From a checkpoint of a small mixture-of-experts model trained on Wikipedia: a variant of SOAP for the experts.
Below are experts of layer 5 (counted from 0) of a mixture-of-experts language model. Rows are named router (the router's row for the expert), gate (a neuron's input weights, with its number), up (a neuron's input weights, with its number) and show model dimensions 160-319. Each number is 200 + 20 x the weight over its row's rms, rounded and kept within 0 to 999.
Before each expert's rows: a language model's description of what the expert responds to. This comes from a sample of Wikipedia text that the model never trained on.

# expert 7
Single line breaks ending a heading, infobox field or table row, right before the next bulleted field (- Species:, - Born:) or table line.
router,193,200,216,190,155,188,178,214,177,196,197,210,196,220,208,188,203,238,218,199,187,201,226,240,186,191,241,218,201,202,209,237,212,217,188,155,186,206,210,194,181,174,221,182,219,201,211,186,222,209,228,210,154,195,170,221,227,218,211,187,214,211,210,214,172,190,204,221,213,230,187,219,180,218,203,213,192,202,212,192,217,194,187,204,189,181,208,208,199,150,212,199,183,194,219,168,182,211,225,165,209,200,199,193,213,179,196,202,215,224,166,203,202,219,145,203,204,181,205,178,189,240,165,187,194,147,188,182,182,214,188,208,203,204,175,213,202,174,181,210,207,188,199,211,121,180,152,171,201,191,211,201,200,204,211,193,168,174,191,199
gate0,213,228,176,195,212,179,188,215,159,223,163,211,219,202,207,168,178,230,218,195,168,183,209,186,189,171,210,208,191,181,212,206,174,188,242,208,209,210,192,218,183,213,178,200,203,201,180,202,166,207,197,192,179,172,187,171,224,244,186,171,211,201,194,236,213,189,182,200,177,210,200,184,224,165,213,191,201,217,195,198,191,186,199,189,175,217,180,185,262,183,181,197,219,209,220,188,196,206,197,184,175,148,224,168,219,214,187,187,185,234,231,193,208,191,243,218,175,184,213,198,220,170,180,228,215,161,197,199,207,189,201,198,179,191,196,181,184,211,143,241,221,205,226,182,220,172,217,194,205,187,180,215,196,210,194,180,210,188,215,178
up0,168,177,224,194,183,206,215,174,222,173,218,188,207,216,194,215,195,163,176,217,225,235,223,213,189,217,196,198,186,216,204,197,235,228,148,202,197,188,220,164,204,200,229,215,185,198,227,210,226,182,197,191,221,223,232,206,176,161,189,191,171,204,211,178,196,205,194,186,217,165,179,214,180,218,196,208,187,191,223,211,194,240,237,207,211,203,215,205,176,207,208,225,179,201,195,231,210,193,196,205,234,234,172,204,167,220,226,198,188,193,160,201,210,201,150,193,238,206,213,214,206,235,226,177,205,223,206,217,185,198,210,227,236,200,212,250,198,187,199,178,184,210,183,220,199,224,205,212,217,229,222,179,200,179,208,222,185,203,185,224

# expert 8
Commas and comma-joined pieces ending a phrase before a new clause or list item, as in For every 100 females, there were; London, United Kingdom.
router,208,209,178,190,204,200,217,218,224,222,204,187,183,225,209,224,184,199,196,213,223,214,204,214,173,222,201,242,184,233,220,207,213,200,168,204,207,196,211,202,192,180,180,211,230,205,214,185,194,178,172,214,215,223,170,203,209,219,182,190,242,189,164,167,181,206,202,212,235,238,209,204,218,249,217,217,178,202,200,222,212,220,212,171,216,197,245,156,247,231,229,193,157,198,201,221,209,220,208,207,174,206,183,206,202,197,184,171,193,227,154,193,222,186,238,194,189,233,209,171,193,157,208,185,216,145,202,189,228,193,154,197,213,231,222,194,176,207,197,245,217,225,203,166,179,210,199,207,217,189,210,212,207,184,196,214,170,194,191,229
gate0,183,202,206,189,197,242,194,219,207,196,188,209,197,191,206,238,190,198,209,175,187,198,217,230,203,190,198,233,186,186,199,181,205,213,210,189,247,222,234,207,206,157,194,214,193,184,194,203,216,183,235,229,208,232,231,237,175,200,178,233,220,211,205,225,214,233,213,203,178,213,223,205,219,184,204,168,235,190,193,177,184,179,179,237,230,221,241,228,187,199,199,222,211,180,211,194,223,202,198,190,171,180,173,206,194,201,240,184,204,193,238,203,194,228,182,205,214,197,205,214,203,220,201,205,189,194,246,201,248,195,214,183,207,218,220,172,205,214,187,229,179,223,183,258,204,205,172,199,245,165,189,192,221,201,185,212,230,203,194,232
up0,198,161,220,231,193,223,180,180,238,215,218,183,173,205,212,187,210,213,179,214,200,191,159,191,203,214,232,183,211,210,189,202,230,195,178,188,159,193,160,176,205,229,199,222,202,162,196,196,186,235,190,193,183,209,209,160,210,213,206,213,189,180,159,205,212,190,181,199,192,200,172,192,201,213,172,232,215,207,197,197,223,225,192,160,196,195,212,162,186,221,218,138,194,201,211,219,225,184,195,239,204,195,207,252,195,186,189,211,215,198,202,224,231,190,208,212,220,182,213,216,219,205,170,198,183,245,162,187,187,215,178,186,202,196,196,207,173,201,194,191,214,170,211,172,199,216,206,196,157,233,189,184,172,217,204,197,198,191,193,189

# expert 24
The closing = in article titles like "= Kodo Nakano =", quote marks and apostrophes, and comma-fused ", the" and ", which".
router,197,198,161,214,174,217,164,202,185,241,194,181,189,222,219,201,208,168,217,207,187,202,230,186,188,186,202,190,186,243,205,228,210,220,191,187,182,197,218,208,242,213,240,186,190,208,225,212,163,226,193,222,243,200,202,206,164,232,191,211,238,222,236,204,170,211,194,216,200,219,168,177,221,203,224,211,195,187,228,227,217,216,170,174,197,187,161,210,214,205,201,194,133,218,203,189,227,204,187,211,196,232,194,183,211,229,176,202,207,195,201,201,232,201,175,208,245,185,213,199,211,233,223,182,162,201,181,193,200,209,172,187,219,240,223,175,184,225,175,198,232,187,205,194,216,195,233,249,208,215,204,199,209,187,186,215,188,215,188,232
gate0,192,175,265,181,216,186,194,193,186,195,187,212,215,192,173,189,197,206,224,195,214,179,269,186,179,193,193,197,200,246,174,177,158,194,196,176,200,184,201,207,218,167,193,185,214,207,224,163,221,211,227,191,191,207,215,187,216,168,218,177,222,209,183,201,175,176,195,192,215,199,192,204,200,168,188,218,196,210,238,222,199,198,182,206,214,204,206,228,217,160,201,233,196,251,166,194,206,191,235,206,212,167,230,176,168,246,178,215,195,191,218,227,187,222,212,197,218,222,180,190,220,188,221,223,190,197,193,192,183,200,194,206,181,189,232,215,201,208,199,213,223,185,179,177,246,208,225,202,202,153,189,230,197,185,206,195,212,192,195,175
up0,210,186,237,189,220,200,170,180,196,203,200,204,196,216,182,183,193,196,224,211,186,170,223,172,173,185,197,215,203,208,171,210,177,202,236,192,221,186,200,193,232,162,189,170,220,219,215,179,192,214,243,199,180,207,209,178,207,184,215,168,220,182,182,225,196,193,163,197,209,174,176,194,191,141,212,201,207,190,239,233,198,205,160,199,205,220,213,212,198,165,207,233,196,199,176,213,216,200,249,236,197,188,239,182,193,229,180,217,191,178,213,209,228,189,203,208,199,223,190,197,211,182,220,220,178,179,205,176,192,196,199,193,189,190,226,222,182,220,176,201,212,195,203,174,206,205,212,184,200,147,187,234,198,165,203,199,223,180,224,171